From a checkpoint of a small mixture-of-experts model trained on Wikipedia: 4 picks a token, 4515 steps.
Below are experts of layer 3 (counted from 0) of a mixture-of-experts language model. Rows are named router (the router's row for the expert) and show model dimensions 96-127. Each number is 500 + 50 x the weight over its row's rms, rounded and kept within 0 to 999. Numbers have three digits each.
Before each expert's rows: "raises" lists some tokens whose logits its average output raises strongly, later layers aside. This comes from a sample of Wikipedia text that the model never trained on.

# expert 186
raises: "if", "al", "ified"
router:498530418522548454547538526535470505559531622608562427562483501486584585558581506528526442479473

# expert 26
raises: "ia", "ian", "iv", "is"
router:499457520613493526483519452473387566536467562572520398563471488486603599485478490548534475445447

# expert 166
raises: "form", "ject", "dom"
router:494443519597540519506502456446471529551494505513557374540510414440535552495507534641520418487478

# expert 21
raises: "ru", "o", "or"
router:559400471504536503515532454565494580504513499632487414536498521456449510563542470520545456405488

# expert 177
raises: "\",", "',", "°", "ature", "ordin", "\"."
router:585493451526484456477521527554460486499580478523602403527464481471507499581577526580618526434454

# expert 168
raises: "\"\n", "han", "==\n", " ==\n", "\"", "==\n\n"
router:496415463550556468485591438474494499587496550523537441581458450475532523533498523572552420446471

# expert 165
raises: "gan", "'s", "way"
router:570506430601507457512589448507450517531531527552555432608488434487543513553532478538520449412446

# expert 44
raises: "ment", "ru", "ations"
router:559541455583531486492517500484451477485515544602590481548458455496545531483496537573510506387489